Below are experts of layer 4 (counted from 0) of a mixture-of-experts language model. Rows are named router (the router's row for the expert), gate (a neuron's input weights, with its number), up (a neuron's input weights, with its number), down (a neuron's output weights, with its number) and show model dimensions 96-143. Each number is 200 + 40 x the weight over its row's rms, rounded and kept within 0 to 999.
Before each expert's rows: a language model's description of what the expert responds to; "comes before" lists some tokens at least twice as common just after its tokens as in all text. This comes from a sample of Wikipedia text that the model never trained on. Tokens count by the router's weight.

# expert 21
Digit pieces inside long numbers such as coordinates, ISBNs, percentages and year ranges, for example 000 in 38.21373000, –2, .0.
comes before: " |", "6", "7", "5", "4", "8"
router,224,195,203,186,141,228,150,193,186,194,168,174,161,157,257,207,233,214,158,182,159,267,176,109,170,216,217,100,192,127,240,186,221,169,154,202,138,210,215,182,129,223,232,209,133,136,258,137
gate4,156,154,231,196,188,193,172,240,240,160,179,149,209,137,146,249,147,141,211,192,170,201,176,206,200,174,273,270,192,203,211,226,216,201,207,305,211,273,220,253,206,171,213,260,175,135,173,227
up4,158,211,176,233,198,185,217,226,197,165,157,146,266,255,267,212,191,195,232,207,238,218,210,132,243,222,201,144,203,189,145,242,170,208,137,127,129,231,145,306,232,189,205,217,185,238,191,209
down4,189,166,246,203,217,240,129,223,230,235,280,175,196,188,151,222,248,149,134,212,183,182,150,160,219,268,189,226,245,253,258,201,155,178,147,222,159,192,175,179,132,200,185,236,137,208,185,169
gate5,136,180,211,219,240,219,178,263,181,180,189,271,93,170,195,186,208,217,137,142,282,235,183,150,212,277,198,193,259,250,258,154,306,195,257,254,235,178,242,157,222,151,160,176,208,235,177,208
up5,226,154,215,202,161,262,137,234,113,137,203,191,125,221,174,150,244,211,233,190,219,169,202,196,251,233,214,201,194,172,218,272,198,169,301,269,195,182,204,185,159,214,142,196,201,207,134,155
down5,251,284,198,276,158,241,208,205,214,245,215,198,121,178,193,234,234,199,216,196,174,237,107,147,215,218,196,214,202,233,239,209,207,170,215,233,185,178,201,270,166,177,213,208,160,188,213,232
gate6,127,181,212,242,203,148,304,216,191,185,174,196,182,89,207,179,201,161,238,210,197,127,202,182,226,165,200,223,206,140,269,243,223,138,181,213,170,171,172,270,235,157,197,198,206,238,220,220
up6,256,223,187,178,139,196,150,163,215,219,211,231,127,201,203,283,219,185,182,139,168,216,207,199,213,235,122,167,202,190,194,110,241,273,264,224,216,219,182,245,168,230,197,221,166,142,120,156
down6,202,169,251,175,182,172,248,231,238,277,227,239,199,108,180,235,218,189,253,203,200,154,184,244,235,177,205,250,230,173,190,199,245,205,219,196,154,143,256,172,266,200,154,116,245,144,251,172
gate7,240,250,252,173,280,191,238,151,173,157,243,198,217,155,241,205,217,162,138,163,206,224,259,178,253,109,155,190,201,241,220,270,172,228,205,215,217,257,147,167,194,177,201,182,199,182,294,182
up7,133,198,152,209,48,237,284,224,246,224,243,174,231,239,204,253,148,166,252,251,230,250,208,265,173,302,163,293,214,60,244,223,220,204,191,184,190,143,181,215,216,266,236,198,185,259,244,234
down7,77,169,225,189,203,214,146,152,157,181,233,196,174,170,278,208,254,182,257,243,156,193,114,225,212,114,178,198,239,150,270,279,240,231,139,209,189,202,126,176,177,202,241,161,68,180,202,164
gate8,176,211,241,237,119,205,242,279,232,211,143,210,205,232,257,230,206,158,188,198,215,237,258,208,184,224,207,243,189,210,191,214,164,234,243,250,223,255,267,184,156,275,174,135,235,219,172,185
up8,188,243,228,237,131,205,266,185,196,131,139,238,212,207,226,213,228,224,156,213,203,175,190,190,161,125,245,254,223,204,186,130,180,248,259,172,117,211,246,259,146,202,200,177,202,200,233,209
down8,253,245,224,205,155,117,208,266,212,213,185,235,227,217,159,213,177,232,192,260,259,198,166,197,183,134,193,223,183,159,176,202,192,227,207,199,159,200,248,241,166,229,195,276,286,196,212,243
gate9,175,156,278,268,123,133,264,191,242,247,177,145,201,160,130,176,219,181,204,158,197,214,196,139,214,211,212,127,180,187,241,169,191,200,158,259,208,181,143,201,150,124,199,167,134,243,198,150
up9,101,129,191,127,209,205,265,212,163,227,291,176,259,231,169,206,143,165,208,274,217,112,189,168,162,230,210,235,172,197,93,181,136,211,234,231,249,209,223,197,165,257,218,115,238,199,203,145
down9,135,226,242,213,171,210,175,189,199,152,211,242,132,191,169,184,255,198,177,141,183,206,173,73,183,201,182,180,222,160,194,161,235,202,143,173,184,205,269,120,209,173,178,194,165,188,210,266
gate10,133,261,158,219,176,181,220,241,193,206,182,151,279,244,227,255,224,164,179,201,145,155,196,143,70,172,163,247,169,253,224,189,244,243,297,141,185,175,155,145,181,215,158,237,231,163,285,130
up10,166,169,170,195,211,260,245,175,224,156,228,214,208,248,226,157,180,243,206,196,177,200,249,207,258,166,230,179,230,149,214,267,207,182,193,277,218,193,219,208,244,232,214,160,207,247,198,257
down10,262,149,224,83,206,277,250,207,215,219,154,225,217,204,152,189,196,209,184,232,223,170,281,210,219,195,167,249,182,206,258,245,226,221,182,240,195,155,213,121,232,184,148,264,160,196,202,196
gate11,151,228,224,241,224,214,185,159,208,166,183,192,187,116,220,182,240,259,165,160,179,201,142,210,211,193,243,183,209,180,208,152,241,150,138,165,196,170,174,201,272,239,168,212,221,240,265,174
up11,227,228,213,221,154,133,238,180,156,214,254,269,168,162,173,256,167,194,164,205,189,184,191,186,183,211,216,235,129,224,197,161,173,233,208,268,257,195,245,262,164,179,166,141,173,158,169,188
down11,222,223,298,167,217,209,217,177,205,197,176,211,166,144,206,194,233,189,212,141,215,203,157,187,135,184,198,286,202,215,219,204,199,191,191,182,239,190,241,229,207,193,167,205,150,209,201,190
gate12,194,163,208,118,236,102,165,182,209,179,270,146,177,291,229,154,248,164,138,159,214,187,263,197,200,225,141,185,220,224,224,118,174,184,128,205,223,187,225,143,183,202,199,220,201,202,175,122
up12,166,120,201,162,211,145,159,174,153,187,238,173,154,251,235,199,230,229,151,100,198,143,224,213,189,194,213,190,268,253,186,147,217,186,177,233,210,146,211,144,216,182,210,203,168,205,146,128
down12,160,213,177,185,186,300,220,259,158,183,194,174,240,202,167,206,231,152,220,244,219,260,284,248,183,185,162,196,226,161,246,242,272,175,159,221,193,106,139,210,236,135,106,194,225,165,146,207
gate13,218,285,177,176,204,121,150,173,206,176,230,196,261,263,197,267,231,214,264,279,144,222,178,174,156,251,210,214,192,228,180,199,182,183,215,235,155,184,196,201,197,220,173,197,173,245,245,219
up13,197,242,231,232,165,150,176,167,163,180,183,246,190,239,177,274,251,195,210,269,171,213,151,156,210,252,210,204,154,201,242,162,155,179,187,214,201,138,261,145,175,190,103,196,174,227,183,231
down13,187,262,149,256,198,273,233,238,195,158,97,162,161,164,189,170,157,210,211,242,235,206,215,241,246,163,153,238,195,177,213,155,129,229,171,209,174,168,221,242,264,198,149,234,238,209,195,164
gate14,220,175,167,191,189,190,227,193,174,284,159,223,255,256,251,176,180,193,168,209,235,170,263,281,231,150,120,166,186,145,194,170,178,186,184,216,197,307,172,158,195,181,211,223,152,182,211,156
up14,252,167,230,181,195,214,178,136,220,198,207,241,184,163,257,253,227,134,222,158,214,197,215,209,175,244,225,191,167,273,184,219,281,276,201,136,227,241,217,190,140,146,190,190,193,186,201,178
down14,264,226,140,167,247,209,239,198,156,175,227,198,239,142,256,250,191,204,204,190,185,211,171,186,202,180,142,142,274,143,283,179,240,219,145,180,156,165,163,220,202,171,214,212,231,231,269,228
gate15,179,194,161,186,230,194,258,285,179,264,164,205,223,213,149,256,219,123,179,123,191,182,187,175,276,197,227,187,163,194,209,219,163,177,173,266,195,157,245,257,179,255,210,178,142,170,249,261
up15,228,235,189,134,229,215,186,223,191,237,222,229,203,211,238,218,232,220,150,185,143,174,166,230,216,207,190,217,262,214,160,166,159,142,192,197,180,220,189,215,258,193,234,175,172,203,177,180
down15,102,201,197,183,170,189,171,148,175,231,166,234,163,188,194,181,210,217,247,245,151,182,176,174,155,220,236,188,198,198,199,286,202,194,225,129,207,192,198,211,180,223,226,243,216,201,181,139
gate16,197,295,189,161,177,180,250,194,163,187,264,280,190,206,188,229,147,160,161,217,192,193,234,181,171,304,197,177,174,265,175,215,216,248,209,176,195,274,254,270,109,243,208,211,212,210,173,178
up16,161,248,203,181,194,228,248,172,190,187,216,251,138,187,182,192,129,176,229,218,227,232,238,146,180,256,194,197,184,203,148,210,230,188,218,200,268,242,204,301,109,211,256,207,179,175,194,174
down16,177,196,194,175,234,195,249,236,210,267,234,261,204,141,191,260,161,210,285,216,186,234,157,264,129,153,173,265,221,200,183,193,223,250,283,200,228,280,204,200,139,147,232,238,138,183,178,236
gate17,185,182,200,205,173,177,257,184,216,197,273,181,196,120,193,317,88,219,169,148,240,233,168,253,222,203,182,174,206,230,202,167,207,161,218,205,327,92,244,195,238,159,165,176,103,156,241,172
up17,206,246,171,139,206,190,272,188,127,197,257,159,160,172,262,133,249,221,210,252,159,248,190,184,185,189,173,178,205,151,323,253,236,225,281,261,164,264,144,226,262,238,171,215,244,224,215,189
down17,170,248,247,275,156,160,145,232,135,224,223,214,262,225,205,206,233,240,210,211,224,254,174,212,238,155,240,175,202,296,228,184,250,183,184,254,161,219,173,266,155,208,171,166,207,296,189,196
gate18,193,162,136,165,276,226,246,136,156,217,225,194,205,140,226,230,152,171,240,188,159,137,161,173,188,165,143,170,92,266,261,162,296,79,229,243,210,202,245,186,215,233,205,231,220,241,232,162
up18,233,186,127,214,236,252,199,142,226,188,203,137,223,209,253,194,83,187,254,236,174,213,186,211,205,160,226,252,137,247,240,262,263,113,232,161,248,239,202,242,252,211,246,237,198,178,182,156
down18,242,182,157,220,165,170,157,233,171,220,206,262,167,233,123,176,190,223,196,250,292,191,202,130,222,214,164,187,99,186,188,189,193,199,155,174,169,211,185,195,186,118,269,218,163,204,181,203
gate19,147,175,194,174,193,196,170,112,195,193,204,224,205,261,214,226,171,186,264,203,212,191,285,202,222,164,136,209,181,187,222,174,195,160,167,239,186,219,149,211,242,198,160,200,198,234,163,263
up19,216,140,189,242,156,169,244,243,260,210,187,223,200,245,186,214,203,245,196,170,166,229,165,225,231,204,213,179,261,223,131,135,189,175,173,172,233,204,218,231,229,182,218,256,209,137,256,190
down19,190,161,167,196,170,224,206,207,199,190,182,185,118,131,228,178,177,180,204,122,205,201,254,221,222,212,177,220,212,153,190,170,223,162,146,250,146,197,202,210,222,235,227,225,150,126,268,176
gate20,96,199,222,195,218,181,145,199,205,272,185,190,177,174,182,229,186,268,234,159,213,163,165,182,168,262,265,137,233,205,181,213,179,301,162,204,221,207,202,276,212,205,179,258,173,160,167,210
up20,147,214,202,213,123,175,249,150,216,172,161,179,248,93,162,235,236,214,267,185,125,176,229,206,165,256,226,225,236,235,251,249,214,229,179,168,207,181,211,282,197,164,193,185,174,168,207,138
down20,154,185,229,244,217,196,234,281,191,170,206,240,132,199,258,197,160,199,196,205,194,241,172,196,183,215,155,247,164,195,186,182,213,185,169,237,197,183,235,124,151,213,174,172,214,114,211,216
gate21,225,160,237,201,229,179,203,150,255,222,154,227,198,118,187,202,228,249,295,229,227,200,229,212,235,253,159,210,207,279,256,241,265,178,277,240,156,156,191,175,105,184,230,252,216,162,295,190
up21,160,158,211,229,174,196,194,127,210,188,194,170,179,149,179,236,234,228,274,154,236,214,291,248,227,248,269,182,187,232,214,179,242,175,168,208,188,125,148,178,181,130,172,198,252,98,240,212
down21,189,218,214,261,194,226,234,197,174,245,185,204,216,240,268,206,167,154,184,190,203,164,233,241,198,145,205,262,179,174,161,168,178,193,229,174,212,164,181,197,189,232,217,173,136,199,151,245
gate22,198,134,226,143,238,151,246,182,155,228,197,155,169,305,205,179,290,185,170,102,193,197,221,158,191,244,205,225,194,193,281,160,159,266,221,271,227,193,214,192,182,224,156,219,186,223,170,240
up22,211,271,230,159,163,255,222,269,182,145,206,207,298,175,257,199,106,284,212,230,197,139,119,215,215,116,160,208,219,166,187,186,190,257,198,142,186,92,205,187,176,176,255,165,266,225,198,191
down22,232,237,231,201,148,226,141,224,238,253,180,269,194,228,179,259,134,262,227,201,193,265,206,259,182,220,222,150,195,177,166,193,185,154,241,186,191,210,194,156,171,195,317,211,280,216,135,174
gate23,196,203,185,205,164,236,237,134,162,147,128,172,140,255,230,189,190,244,194,113,226,273,150,274,252,210,226,175,165,159,158,198,245,197,206,262,148,191,196,242,199,183,250,156,225,212,242,144
up23,222,212,149,214,202,145,210,199,186,185,170,237,221,199,202,247,220,203,162,259,116,150,156,201,144,227,204,125,185,134,172,197,226,241,277,164,230,186,198,193,228,256,141,202,235,171,173,166
down23,126,202,223,194,205,222,70,193,199,209,211,205,142,188,154,207,211,157,157,195,189,206,282,181,241,218,236,189,228,211,285,253,218,112,209,156,137,119,216,202,139,149,206,162,146,195,214,197
gate24,251,177,160,184,201,177,174,178,172,228,199,145,148,243,284,230,233,197,170,82,185,218,123,183,244,198,230,184,205,116,283,167,192,139,190,174,190,187,200,157,167,151,199,140,233,221,175,245
up24,206,194,168,191,180,166,173,243,185,242,166,220,192,178,250,247,216,215,255,187,173,219,181,195,253,230,213,154,164,135,302,237,169,208,209,159,164,186,186,171,150,126,143,140,166,183,223,226
down24,143,148,160,159,152,123,155,146,208,219,236,154,252,262,268,218,132,193,145,283,213,176,219,145,116,171,222,179,230,163,233,174,196,233,209,183,230,170,236,210,197,204,155,199,193,169,197,177
gate25,235,190,212,179,173,210,213,185,110,212,183,233,152,233,213,224,244,223,126,194,184,215,193,211,145,151,241,272,233,197,240,166,210,288,188,236,281,262,180,150,200,208,187,219,203,219,194,127
up25,184,207,183,194,213,157,194,234,218,236,245,143,261,193,176,126,190,164,264,229,242,215,263,217,222,219,197,171,159,174,192,186,194,191,214,121,182,166,212,178,194,219,204,219,221,195,203,185
down25,166,258,141,159,200,225,221,239,173,201,137,211,236,242,267,180,211,179,223,169,184,219,230,225,242,229,263,178,208,192,218,175,247,183,144,234,246,172,184,122,208,164,255,169,138,193,183,227